Below are experts of layer 2 (counted from 0) of a mixture-of-experts language model. Rows are named router (the router's row for the expert), gate (a neuron's input weights, with its number), up (a neuron's input weights, with its number) and show model dimensions 0-127. Each number is 128 + 32 x the weight over its row's rms, rounded and kept within 0 to 255. Numbers have three digits each.
After each expert's rows: a language model's description of what the expert responds to. This comes from a sample of Wikipedia text that the model never trained on.

# expert 36
router:118146107152153176151093112174149149127153120162173092088160146068141142073211083161163083118140091141169098076061129136145151108121126178169186121148113143151129115147115104075073177143104134166152072103147075137094146150143123144181099091101085101126146149147115143143144177130170168130158173130132164127153093217068150128088163094094062159158115144143130158120116115102136142138094
gate1:123152073163139151110076106187131179049125137165120102164142154142172090123090073179172080149108143110127141088144127111138147168130101153039103088114113134081072093200090131171095133139146175144146133117101107109095174130130118140122130106121133072165163180171172077131118170138143115179134110068105157127146128099184117145109116090125111123125181145077131155199135123137174098111153
up1:129141115161140089082127113150128068112077142127104081146121150104088056110106090149106145148101090130090112121159170139136137133167155142083112069104155194207107086118134070121127185135085205136118082129139075093110144177101155130150082135118123078140147087122130130073148124152119178094149132082126164132176106140155103083139115168096107111104181184155102075162183110164169087126116
gate2:119111188117140189137084172125086200116118126118115101132120110093089146134146167143150136126095116152138138112090143127136042139165100140090096136129168112148129063127113170147117090054125165107107128137114103136191150135164147115200124126114118190138157098141095167115105144127122172099126161140119054145084107136165145106141130114136127118173143196132064079107081203215094125081105
up2:119140112145144061159154085098118070147111162163131150113108104185190095137070139157098126167156187083131104141179139122086114121093183112117176115122119153058131163117124137105162141172126128133105188127145189138084083137071158136053155150150184130143159152092191106102108111112087127126141121114135155142154172080189096110124128142060131117118158090094137136131147089137141162189187
gate3:126105128127067131148110094128102135147083120129089203057162156146099076098105087162054104081152119125171165123104130153147146155117150142183150111131112109198082114114083145139091156158065147138163117172105164115098157095156099121159119168113085110138129152122164031115114125190137110079139145120157086120102083126112087113096067072137069139122128183150134085103138143117111173110151
up3:081152176099146149082197139198158199108197114126129134178142142097158136158167171081162131167112132106063168147167120064156120135122117121048126126162146106091166113122136115113152063062133130139118133079078106111133053097102137102117124097192134147147096133153123188120134133081104125156137079114135161092176162152165150104122154178129165109168088123122153153149140112134139135090138
gate4:119114101096125120127170115162141096136169132124141119174132105126113105227157155138096165158151076124132184158166174104110164096182161193084152088113147147091138152141149175152180153161182174142098125106051110169123097106172138177110204163101102150157122159144142147137122146169089139097083137093112117130178078073120136110172153100110147143123095087184155146150129171155151186132133
up4:077117162109137088127151153111157138118128130138106178128098131125105159096136108098097151149128165118104082139094151102117119125075120053174091149243126122187173120103093113134091101147092084102090118174187169128133115144106105123104076083108154097106129145128124127123140058079112101196126107142145152138087201195158110169156125130089162103087093148078087118084145107113068112103135
What it handles: Latinate mid-word stems. Inner Latinate stems before suffixes like -ion, -ate, e.g. Imp-act, Dec-ision, con-vent-ion, Inv-est-igation, def-iciencies.

# expert 40
router:153073071130112139150085124149093140104104098101143127188082144111186126168158148160162091083175146115149144123139125156129168081135182127189128173116085183119139103167181081118101131151153098187140112097132086119063187093172132144174126092122070115134150188154088092168125129128174135124141099087166100123122119160089127144143147063071134119080124127094067156131119088100171109121088
gate1:140164114112101091122120126146126112077158098163181153118060093102109126143102128135165171079081087144168148109153098087110168120131184163146081164218094137128103172174136139129111150168051121126129177120045136097156150100120107077097149143068109117117162124186148131116102135120153187092123099085119171054108143110111073088139109140137150101118112095195105078144123152151127111124114
up1:106207155099143160152101144137133157109142124151217177106088094125120119132077126159152150109089083215165143103124098150139137151124127201150198126185087113110129122143119118169139140157095139078141164131174119107109074084102148109125098053127124144137168095096070120157147082113161109136150176127143126161149135164089073159089138140095137066158178124147107160140115163135124081133070
gate2:162069142151151116096097109158166066113051061180143142143075093113149099174150086165113161119082077092108182112132137110133158183117100186172178142092147130157138170144152160128137145101148069096165117038120152106123152105125101110127051122112138119114111171107169125146080112064151138161122116174151159082173118149114128138095112113141120176118107121162063101161111139142110113128108
up2:105132114154145112108077104183154145131141061112096145119114100090122165175155104109162182125151137103039196147114178139089144120121131127175168116149136096095153129107144168144131134096090124116048136143165158102140140066117097122148112112094153088143128135159138190190124147164142107112089194075176160165185130117140195115156108132182091134125129074131113108069081132111098138071105
gate3:135146097161133148148123159111129105108120125149156122110161121102150144169204142156148088139102098156125107154122067076082190166088185168143101099096118183188033110142179114084144102145137112109155146129140129138094093083161174104099164051097133085134125135106093092149142112142136189097186131118157131117180086171128133175134075102165153101147173133093149147176166160106144083114102
up3:115120113198172119120134115120125065108154128144107138124105111092157149069173111151117151073124085165130137119131167158188125117160151142128149139124152186123135090154106194062144143105185102099119074024109102085124153161129142113132154123132121116153172125171127129091093141140129128074107138086123158129189162085115175082133113109099152229139095127146194111127097172164112100134181
gate4:083086122089174057060150100134065156152123145175126158110102135126105135121140054143087179124160187056170166141096088121087181140068140178129059129078125118113128137112153116102106088127071133149147142141109137100146047124162109077144151134115148087086087083129132116098099148121128141174157106123168116198103144099146128163152093142144154120110166118169093114135136187153133123104144
up4:082121112138169098118096140131120150177192182115082107090091137062152131122173092132100141104206157169124172116139137135119164117041187181166127173125113152109105084126131143147127063156088099156114141129209178134143135069156150104139153091115137113189129109133100124114156150107155097158136115107147080125057078119153139126132167093088124149083155121111074103148142114074093111112096
What it handles: Word-start fragments. Second pieces of words after an initial letter or cluster, such as S-qu-amata, P-ast-e, Cop-enh-agen, d-oll-ar, often in lists and tables.

# expert 57
router:151129182079154082092200106163128182147173089162151161125106095170092170116121137088160184154180092155115121127105151154093118123151117164151109178196115135102123116089138094107119147168105166094110094161150151115140078123157100083125137144160130174146179104145092168096130139165114099168072139170130120159069157149135130180119090115140148068157103146127102072127072173134183129055137
gate1:142156081116128112066167110092109119135123136149137121066104170165113094097071185082135105068098120109120059150134182185127184105106120086141160103138138126108112178116116141159131129177115157112182093109146108108121114129149137093165138141148121095073121106103120137192113074140174112149124138148190100121088083123097173184129100068035149120070128143166148102096101160075149168135116
up1:132130178160078091158131127175147156122120152108123100111178204104054108080113158133130142112160055176102101174116086112113165120097170192106081153134149124095080132134183089150126166189123101138097141135105120150122110132130164153118105190110150109115111184068110120154167193157071142245156118105175125111137144157154098092128138134179134111167116144107125128151144131151147138131119
gate2:151141141101124124129161123133173111112138087071118124124160131139168130133148111056151076143091095150124157105161184118136072181133113118108079163148085117155131186159144174125148135122135180116096158133157082157101128099123127174084169168122101131113132128127072127087129098144161126042086031180138058127150081168075178115091132118102141143117151110124113167151076105143172174101073
up2:173139119124107099112187108155145130128128133132146130147185104143114083078176070086127134155136176143130174090165167126108152126127132121125158175136092090156100095168133155134094151152155129106095086162134141131127103150142169124158172128112150075168187075145182144110120143112081180101087089129106111144175111172121033124088189165144202135147229138098086157177119145120110155118109
gate3:134145168079063132131158077145134104088107048138160166102129121146113152142144126087156148109104090129140146080094178186105128144121138169154130098162093116159068115127172048123119162136196115146139131171165114157132106160153150159128158125171096128156145070136093191143080121182157145101168138072102159182091112162101175139161147152161123123196159140125112132066093184122151104106111
up3:160152135100138087121139095137147132091187129152187152136158152110153113110153127098100080087163163128138125116102157116133143123200141130111079137137091114180160097117199127173126151105194091121108103163135167104133085150148122120153204123102085106163072187106106142095060144174130200105163105132134115191143135145211113139160146160106151169163117103149150063157105094116150192138120
gate4:168126088126147163132155104130188112126122118121097141100099130165084122056182125092130157105104105134142148139108143110112090117096138136206168112173131137159081122117163095124088109113140102099204107161162078133071142092154116093117113072150040109146107111143075149136110108162120123118172169154142102203101118124134147168176155072097148115136122176171093111156044154079162105091096
up4:118157035094125116121126121058171109082146130122044134115104094120122110123147116123134114122112114120126163167162104108120110111128169067127129108138117056107135154110139122140092086093117100130123081122117151115084148112156056093090088107157085164197098076123170195119127091186172153060167111152081154113114156075148050152116131107109138087090117143124118070134146084103126119105166
What it handles: Geographic locators. Place prepositions, commas and names placing locations in states or countries, such as state of, in Queensland, Australia, United States, University of.

# expert 4
router:150108059137082130084058087143047077153121079113132079159105098147141147174185124156117076088129148069135152089152195102173169171138153131119056087128096146134094157113161087152109145151099119111181153125114095145083130093097179095111182086148128112057136117083138119099120123130116107112178125125161149082121107132110121106134136117162082130085105110108104150138153057101156117148106
gate1:115131122119136072048111115142141128138123123143090137201115140121143106149160141133174105158111137169138121119105121128122106135123150196109142145122085214149115079103145083190111078191145080117075144127148136127078216160137116103115122186173097103140112173121104138139111129126155139077130084152164139137103068132099120145123113126104134131103031082151091145205105146142176144086072
up1:069105139130091125130111126146113128152118112158105114164154134170066103160069076150181109160106124120163119140126107118099169173078147119115182121112086177092153156197117172144078149087156101119149189122031135111108179159131112143179117122172188103111135170222139144149081086124198157107139172177146138115145075143111132168178120114111119146138106144126116126099104158135143142162137
gate2:139052126161104117124151169160124091110104116094178103161170094154109177145182127170164145154094103106139129128119162110145108114158156201157124140081111158132119104107092106120158089127107122122162112093118127087188124114100126196159062175075153082128183100105116153159174109201131094144151177135112165132119095152162146145090098101068069120095112199111132146169174084130136120113071
up2:145147125132172123150135051096120125144150179133099128149157168133090094101126101163072124077162099125122119158127108152133122099124089039123164141159173138070187100150194120160152162141153089111111167132159158161138143145142177111085111056195134144104185188138113126082161157096127170120137179112162107099131184121135117111210124137141136124132141120136138056124120184156162138109187
gate3:104067081079087138113086130111103110118091102133120122133108117130082100147101082111101114083146103139091121092176119140149166124193104105192085129137123079117127138075150086191154132171170140113103156158160113189142141119151120130151209072123122194116158089129139131129144094165185151167093115129177188080155129146053153147099124101157114128129110128128105143123220122146136106061138
up3:140060119095117111207118058075143188102128084157130140131142157154093135184045153083131126120176104157059132133148200167136123149156130135183105199110095111088166128109178129139205157131116127140096111124099107107146133156154135122203147137091107101102178174093097127103138162166140157111122135124153124102165124101121138143144137115142124152057143114142065114138089148168151152166144
gate4:099160107097145152069114106137126151181154134121164111108135100066067162090151160113048125107139083093076108110180147133142144163107101151123074124134109139078128123149124120170102064139102113115129137087067093073160088151129102137084120080147157151134148155080111135129167199103154125137166144129125091121103113086154174124172172070181093149100060182159149133096169159103139152176101
up4:112102102123111114133067090101116131151162125110137141147123129151134087164105139100142092165117078159148154133113106104144107144073185140157103132112100147133176127183126105126196189215104138127104135146169111182091167132118115154185092085146085152109122168104132154170072095085124100140137144106191155166140092085147104152082089121107171124141171129090105176195126065064184157172111
What it handles: Mid-word syllable pieces. Short inner word pieces right after an initial consonant, continuing common words, such as f-o-il, f-ight, l-iv-estock, ch-or-ionic.

# expert 16
router:133177104118093108128139083078195116103131104105072199092131120164103120140092143066139154117099145186130178180166106148122119128094141144169115092100082087113115103131117144151192036162148136143125164114190164099175125084086096089149120090142158145152086116133172185122108124130108152060135119119116156145081093102116136156163123115138135146193110178172180101079148113134086123116150
gate4:178155154207139116069111130141144097087095118133122119137080164163086115115126108111114091082122091150164147122192171167155186168118101189144074095164111159131055124128133137113149139160098108086111143130159080118156160083154132101131193103162083048128091148101094122104179153133158147085132162109223143165093106103136160141094123137108152165149091145145113145142144150091176105140095
up4:189148155169098133099127097104168090143109116129115145132100165167081134151130111116115093097090108183164183146195124146178197124061140157156106101205088155127125111165121165089154093136106087119093156173174126127178129088098113099140193076124110071137093153089097152113160170145142167116122142121180194188090104116132141139102139145132128197133101148185127143133167134104116087136108
gate5:112172119108135158096063113129150113101124109137119067109122144138158116111120082104158127052129098141074123097155146136163125140102057165157044105090112132140061125135120170111118061090092122096164141113178150110130114120151118164085118091149108092165103161106135141129162193140183118081111158131149133093106103133172193102040159133140132174215145156159106130147110154137118184121092
up5:134132159152144058143185120131114148203139144113141167114105138138137143054108104169146132144058132093125099086090098143136116144121125076079111106110188129178175138139133166140138163124102153089120112069086078137084075100167108126104141134115126068111038134104107100141093149128157097109098060133084085127191103121138124158102106063096148168147202094135089125170107119147147138122117
gate6:154157134170132143114128109122170061162080154135076172117097192152104140122122108074145135110094134139154126136163089140105200152103124151134117091141116076097072160135132188128124114152177111072129114143156166102148129118159104096100159093095115092106131089119111151126166186092192109074071175142127129130130073106104179136098151076071153110209131145188180125150127193130154107101116
up6:065120109126151120140151214158122162113149102130132146104110110158127125198100132141130174129171100090154144139085099101110091110087138102114138138143156115152146103195084110141119072105092110151130128125068144124144091133052135166139104175143177153157145109125140132110172093138110178181154065145067067070100139160149088127185125188173096150106186110101088189105117140142110069126127
gate7:154110078136147145088168153123136193123132104153088151174057171117139066064075125156158156114112087122130164127152110119124101074071068144117149150135100112166122128141118106160085120119160168118186165127126155139152097112132129185062121100124154134109188082115087193112077120117162138114112131119100028143117080126134175154146140140094142088160138110145108085140082196120128118100080
up7:198117145065091111103062120141138158084160090095110143189132100108153101078184128138110104048180154114117101118138158140119077145104145139152137122067064172108113102104149098117123161163119111187079111148142128134106163092218137101154135124135149140212154122166115201167066096192124128120178128094152152154109106117174092120129138135108151141145138137112129117126096075115153118127108
What it handles: Name-initial capitals. Capital letters opening names or words at line starts, after table bars or list dashes, such as F-W, L-eng, Narumi, Cheung.

# expert 8
router:121127120123081123121094159166177193173127090118139178145102185134144130158129188082141162165159170129151106120111137176054156111113158137115147171093098088070142149197130108130069083111148152097106135111106134110105098130184142135122124085169055164111100156107178090146122147104177168159160077151161083118182065111086121166072132100140134154131135084110097157163082096117128146134104
gate1:098103091046106083123155146137096169106168149138122147180117166148150093105140152111159133139103182132116108138138070122128184121117122088151102141150076107079080109106109162092151115136145067117102192131099128049131117087195123163123086114146100069133144224158115136151169177097131088166149109160135125159140086113118130145113153108125136169117200068063126128168109109120118085132152
up1:127162132143111161130147112114166162164153129120103123149155130125121174181182148129132106163117142136156196142160147111151072142163088163066146137182129102084134135132116115129104072159107125137166069112165117117089175067081046172102108153174098104142138103132097079122172066021110136150114159152161084134134098059142133159139148081096130077121092161113171136102136124092112151122086
gate2:112141157123081150126169194098190140163140129147138144168125183096106133117080163136125185200139134178145057124105106156102090179076119161131098149138091141095102135203130128166104124066070145129078155100139119112140127156115133148088122089179122135076121143136156158128175121075118143123131112080135074116158075087145151151097093097093134157192130137136145076163110116156049145089117
up2:126150166099089144123114141073152099107134147155156116097013117082158096141121096112099172151153123134116041149128136144097148147086112081060109064175118121091119174159149133084108133110125126108151160133043164082162088134071097056095165107103108099135098124128128146129093098154153186096134135158082150109168136157103165168157069149112086149123121099127126133099143135157129177124149
gate3:166168152143138087055104180122158141142093094140148129154104171197112166115114218117108116076110117145112129188150142161104147168138141107124147113111110087148126164130165113121158134081111088088147147119132109148110111161215085128104101124128130118052134158119118170119126126095155108101139097156153087156143115125162166125096189108130178160070071087183107147203126160122165158111055
up3:190084154162109121127144132170122130139128079168167176184171121137148100132118198121143114109121189081112154120088066130057153132104145126118155124095136139081151119158162142189154135091079119149085123187116172099115138192166123161154102096125129077088131125167134109162116151103127096088138125154107149156199170058067161124158122140116160070158175122184103152142143077139137109087128
gate4:110142139106151153091036104133150112110144122154090138119118121142171152150182107189160167079196140108158138122085117163106186098083122116090138148145128102123091149059115100071106119131158089109110121177187142088127075164130122137129182128124106134204174105134095075113132187121181113103165100164156140098132134084070115129143132127174168158105132121130101171162065088137122082086093
up4:098075152158157212111086146165109157151089111145127064108093118090109137098165141126193163179149176113095126152135122162155108147121088079074167155169101156060120091087104070093104092116079170139135166117096105117125109131132104075134145143173101128080202110180153114142114156109172116050161149091121127097105125110086131082135098145102140178125149143127152127129084127188117142095120
What it handles: Ordinals, superlatives, size words. Modifiers after the or one of the, such as longest, first, main, two, few, plus dashes in score and number ranges.

# expert 1
router:128152190121106118115163084074161148075146133062149162130128097073137088175129157112111184119193182158150106153131088151127117111127130140199174135066099158108143098137154112138153079165131156179094130124157163137175124159128140155191113145103102133141187099134185151168076133173100170099144136143145067063111088089096111187078098143135148119116149101102168132116119142151115158182112
gate1:155115096167126154129135138088110144087128071101150162189137165094078102119118157073123103086150151193168100158177069181149144129125090105160155138140122106081178129122200114125139102101170101189143149054133174106155166122132132097137063116066059139123126193127145116095138100093132120127110151101118106114082100120134210151177133062150143112091101122099130100117107121158142133084136
up1:112198146140123059066151063163129118145147128104138129092120155138134115200119130132124128141108088142132159100092161138126151165125127170114156121074095162134110100136071153112157105105048139096146114121138128102105081085135113142136169157205155123112177032117070150150095146190076119155114084179129163129119095162066143134136118192143125149134158115173155186166108116099156112143100
gate2:102111119168120045150167108154168066132131155091100111103111151058097102124157167121065140066133153130079095151146129112161112154163135110084113145140116205124115154114106163145139164147087121183161048117143168118116166121203108088149143143127114112151200131147132166095100114194067106164086105137115110105130139099146170122169078105127164168117145138149111133166106069113169133168137
up2:118059084136129180183118094090143113144117130099097133196086103124174138114135151078096083134155145131103195120177152130167116132212117130146115156152132111158155138111124104155142111125147135172092113186145142159091180126166195167134128095133096156102118117109127137070099114106104118195130080148139151090126088138100080120046140204161132156100157133123127084097192123166196109133127
gate3:136118137167123109193112123105181126162110141159166076142132108120099118160119169106105159076152087132121133117117138102097134162102049134135096139132131131148114168116092165135125121132116090071129138171179135183153035068119122198090110084120132053105113100098111154176162088138121121152106201083124072118112144161100187152093141079065126151090120168085120165162116137162137142169105
up3:097121097110133125087134164150061105142100121182122142154132166198132125089130078142157105157107104108119113092102137102161096064127174093108111089169174125184139138134129102172097148093210150163150112092088095087120181169123149083121114205068133159133120183163133114097150158117137131140130082133097144165171159126158079104166114178157091097181143135183146074094136160113153144098174
gate4:153170128118144088187120107111167167145129202134085087113116120149093143116212162141117085116092105118047157135133111141122109114147144069145104145119125095141206138094084129129151118137148118162172125072104168129079118091147115117119092117114150159121115107076165116127143130101080140084117131090068138133134148155103110148098088155221156119144098196087079111101164062182109076125130
up4:185183127163121095148145079086191175142163202079092068116098108138104129077203157119112089113117101129073150195147071136130129122153169067161090116160107116087131130117117121126138127130126108171140117105156129101127088088153151095176082107116130155118093048041131121116121170096080117097140148129145100107128086095112133150082144143152182145080115164093112104121124090120103098136100
What it handles: Word-initial letter pieces. Single consonants or short letter clusters that open a word, often mid-compound or after a line break or pipe, as in You-T-ube, -f-iction, d-iet, Ch-imp.

# expert 18
router:111144103087191115087168148114113090110143168100093170168095165089071133081151092072122163150155097144149158139104146083160149076108144145160131167152118121175209140141150136151147167192124165122115087144159137125084090108089157158131103102072085092099176138144098154128165094111071148180087182173166135126079112133105067152162146178119096113073162112167141112130134123126167136107158
gate1:134099092104082091116142137161099161180167155095116147122152109115140181142133119080176109079181160115100136124124141159115184137124125138143103178103076119115145092100191132126070143148104118117113128111079089100088064111113111070141098126135138110107153156135035179149160107171110111202134132176173137103081141147132110116198095065109129127127117118121129187169041127083136142160153
up1:144101154132169104105106147093128097136140128144112129127107119169130100102098182132080189141089088124133134160125100091095131108098142149136089129129123172094073136115098137118205102145163150103107148172145212154176181153175177126098132158106144124128105089121162077155108118102092107102111095086077067103096175093169156138116084153153193060152193135150100107117203182112101146139088
gate2:141148131108164156155096111159095171096110092163136158135159121090128147183110118086129160122151126104159147099138115150106152227151097074129124076125111090115061139150114127096150104114088116120139110157180117115104101131120146079159181172158153131186157136084104147151104151162101145107133165136101089153155179124126201055091098180126164140102219184062159144118156156115090129083123
up2:136129132049176116100140131156130156097142082134134144174139091062088126150113095071158147127175096129179149094146098136158169150144090086100148128164088048155108152187139126080153120107132135084073104138190110095107090104098148079131112148122107139188161135063120137100134091126126170143078151188103111075113126158112135103108154159122142141123192154109152140166168184106158127054117
gate3:114152107139168160123112137060149121142069121182135180153139149114100140129160070188105099198149133151135142103177127154160123110142106153151156144115124052184169121113146091113090169150097122103147108091107088103097120120108126080137102118125106082139201170065056118104173143204165111125142113135161110169166097116160069120129158180111106164109121141120117054157127116160180148167144
up3:088107106155144158180136099193113135136137135186148079097138107112111158147095052169159193085164129103161143125155144129142164128136123150184060165129116072152115123107148082164151164162141079110167137119150149135132091152109132171131105118139173132141129139105128105160079173174096129116131169113069146158117210077111126189124097156089104160117219137139129184119137117149174086178122
gate4:145130157101135146137112110157147087060189127198108168127099112114150122108146084128166103142104147154114194165138110152107153181137219105103124141148082132103071129099155154088188157115075083139111127118147226161066098117155196119091151111086156113125120141069107134174127140079099093178169126140098158113154157148133100096103162162126199127144142123147126127138146128083140109102163
up4:128145082096151127078142159161136108141175124118130100123127137087099139119180103138184109187074052117210209136093162112144121113076181149150069148158127141168142179143126078159122164138167177040136113210147114139138108099141088159095152103130086087085121078150134162141150073113130155120131117138096102105155073108107097132112109144120103160187102112114105131145156148129108126101109
What it handles: Foreign names and digits. Middle pieces of foreign place and ethnic names like Mor-oc-co, Uy-gh-ur, Bat-as-ang, plus digits inside years, scores and money figures.

# expert 28
router:154110149137086128182155166133139101081153084093135140126136109155092116065132140117091108134176116163068088189182135140082164123061078157119134174105082104080113108133120119076107092123190074132148160140170123106140152167139162124097127159118127141188108137123143181107126144106196141159125105118108165159122099054184103063167093097142159081150183163120109104134130191130158115147104
gate6:171186157157109154139116102126155189135120097091123178126163130150091144125076113096143208143113120150094113089111174116134164151098129200171134182129115098122128099193080128122142086136170092130166152204117200172171133171124166114123141114128166115114138108084148170138170148128137165155128123106091083145070096115144163122185139141182117104205131094102113167107152114125090071120163
up6:120126133143180111187133082155089178196113113141130101116129133151118112168152129120214221117143190142108116069100143135132162146140150115184091127137130132160114083088172150155191147187156135142076158167137145143169096124120125129139106072052119136142146175115141084149152095114142176114155167123128126121115087179201125159154111138114093125141104096076136151106162096124121065155181
gate7:110113150126201154105110122124093083138136154150097123054128096162147127100173129160133147145167132168086081124136169091097127148101131159207166128079150181116136194157132118115097174129121144179170162108144129097124130133131107153094149127093157157131171092119080175154114114140109087088109185119086141157086130107190131039089091134076159118124207057149117143177117122131139121124088
up7:074099123168149199157098119189080109170113117155186145121091116181129114157190178134091119153166144147100092149148177115096118146117109138163142169111098186097126133126127118096089142127128155168157161109093129113146128125148120165071163159121162162101167088124073207111129118118141061115101135135160096171108110117139173036157102103074196103134143090088133108162110139107166108100091
gate8:153143123147112159158124110155129133129122085154120135139151127155136147093114153127127156094115083135079105160171086162094148114088083137163043174151109070108099095138093137184128134140144072123202208125182119098157110179170149111076093106109099134134090129162112170139140081106169095091131153154031145154115117112160173093131127082170205159176157147125093151135108138089141104095149
up8:133108148112113120152140100037159149121127111148149096143161082105116148142143166110113065096114145136090145155145126127187120143159143160108151131204135147142169067163149080113141095066099110204091099054149185185142172186075132177145150118111135166105150163106138164071099086146124150158109117100167094093125085132149129117150124151182144131111042124088122140063126121117149127134113
gate9:094114107157127175142135152147188099072165127082127078065167149129110118110139155125107130105143118125136114119166178205159152151134092154071184091123104161087116123121045131101130129096134161145138123074119062153105170154168150169131117168163105110148186135152117179126145135137148062130145111129166153048151129180072190137148159156123087130113117147157083125098135182091129171171119
up9:119104125171145196139099142112166091068174120097120090066137218142081115071145113142179136096166089129109102110171104171158170139091105153092164122184128119142122140124070114140096132112149168157154130118082087149059144155171147172112141132103098100132153159136134181111181124105162076109131072109130165066144124170074192130127169153102125149114092149161114143122127172128134182122161
What it handles: Parenthetical openings. Tokens opening or filling parentheses after names and titles, such as (M, (A, birth years, language labels like "Serbian:" and abbreviations like CEO.

# expert 9
router:169144096174151174131097161090073099123175082075156077154127064166149178127166099149167090115089104135159157127158119134183128137152111117108153137114155159100177154146137121128174121097144150207193189116111108168100186130162112158178162101138125150134148080117075152140129099133108119120127101088130045115118137179086161150088182137129107113106099139147117180139063113115098088129084
gate0:120130078179169119164094155106139077122122112089176107147117137108133162169101168078168105124142132158105150123153168135094173125168073117144069154160141086101127139095129091116096091102121111152135140061149105114106124151092156081070179148105078139124137134087102131083057141129178175137115146141104115110122143117101207151065146145149081202165047134146145103138104135189099177123099
up0:101172144129160026112083182136188125130098113090093140127137141167113144118143159105120110104052151082073155153128151111151114062102095119106119160110159080131155106088078095108128056124112151133126150088169103111120161141103143086076125182125138115193102104133105146123089075188167109114126190161123126132141140139094165152082112112153088142067102123105127096207093144136136165104125
gate1:154113137072149157170155082113133090102191105081124117187148136130114112089151052092136122188108098180083087105141111119164127088101062153126141124121175110125139138154110130077094142117179142098121089096171117088088125094206090180128118123156108101122133158130142127160113151105113156083140205152132155130093111171157145073109129165060103105183089130166151156129085072140126107083115
up1:083111118161107116123137149150126153159047171186140108085095101103129122163124108155123161106178119105160109107087149139081166141186179147105107079171108149158150141093122187212148168140105133127108147164053119158133103195042135107103163122076141164103133116161125113076099126151132121157061092119136182141133136081111138111161113161169147133166159121115154102164155175132167161165160
gate2:136109153154125162105082118144137160091114119068173139068157064116104159126091120191142093073184063145082156123153097176133193109159089111162163127151125109126158104108135106107088158125084095134111145142145104157147113089181099123148139075146115129163127091081101174163124177161126151204043140089157108096119167117134152124103156077088073183140119144160137155130084124146157163140114
up2:177164175113115116165161119131096134095080107136107164139144120175101120111100103145169101112127145207072084155083167188146127089079102102176175147131123161145100115120126109114167161127139166120136071135146121119118131165189133163018100170160172140191138138114129156121081104122124156109122145106088111060203171135155189194133128146126133130087102131111152140082119150144089139158135
gate3:170115100131146144199180103132129111093127098108129102176097123175155146171064119120153139135145145130150164180159137121147105139097124076152167113147128149114143132162140165097118108189133086125115128086191132106086151185185141102181139148159117073145161128161123147138062162135120086092080126108114112159131127159102125166129100092134210130155122072107138174028089127099061130081086
up3:137140163117144175191121098142127075122052091116140113148095126133167139124097101159132109149107094113142149070100143128142130119072083138127179130151128165149145143142151202097148099122097132080163128159123130134167171144125181097187152162137117112095139076141137147105127194104088095078059157128100075156139105173125123124074131117213167115168139138154121134162077166217062119120115
What it handles: Mid-word stems. Middle pieces and stems inside ordinary English words in running prose, such as st in understand, id in residues, aken in weakened.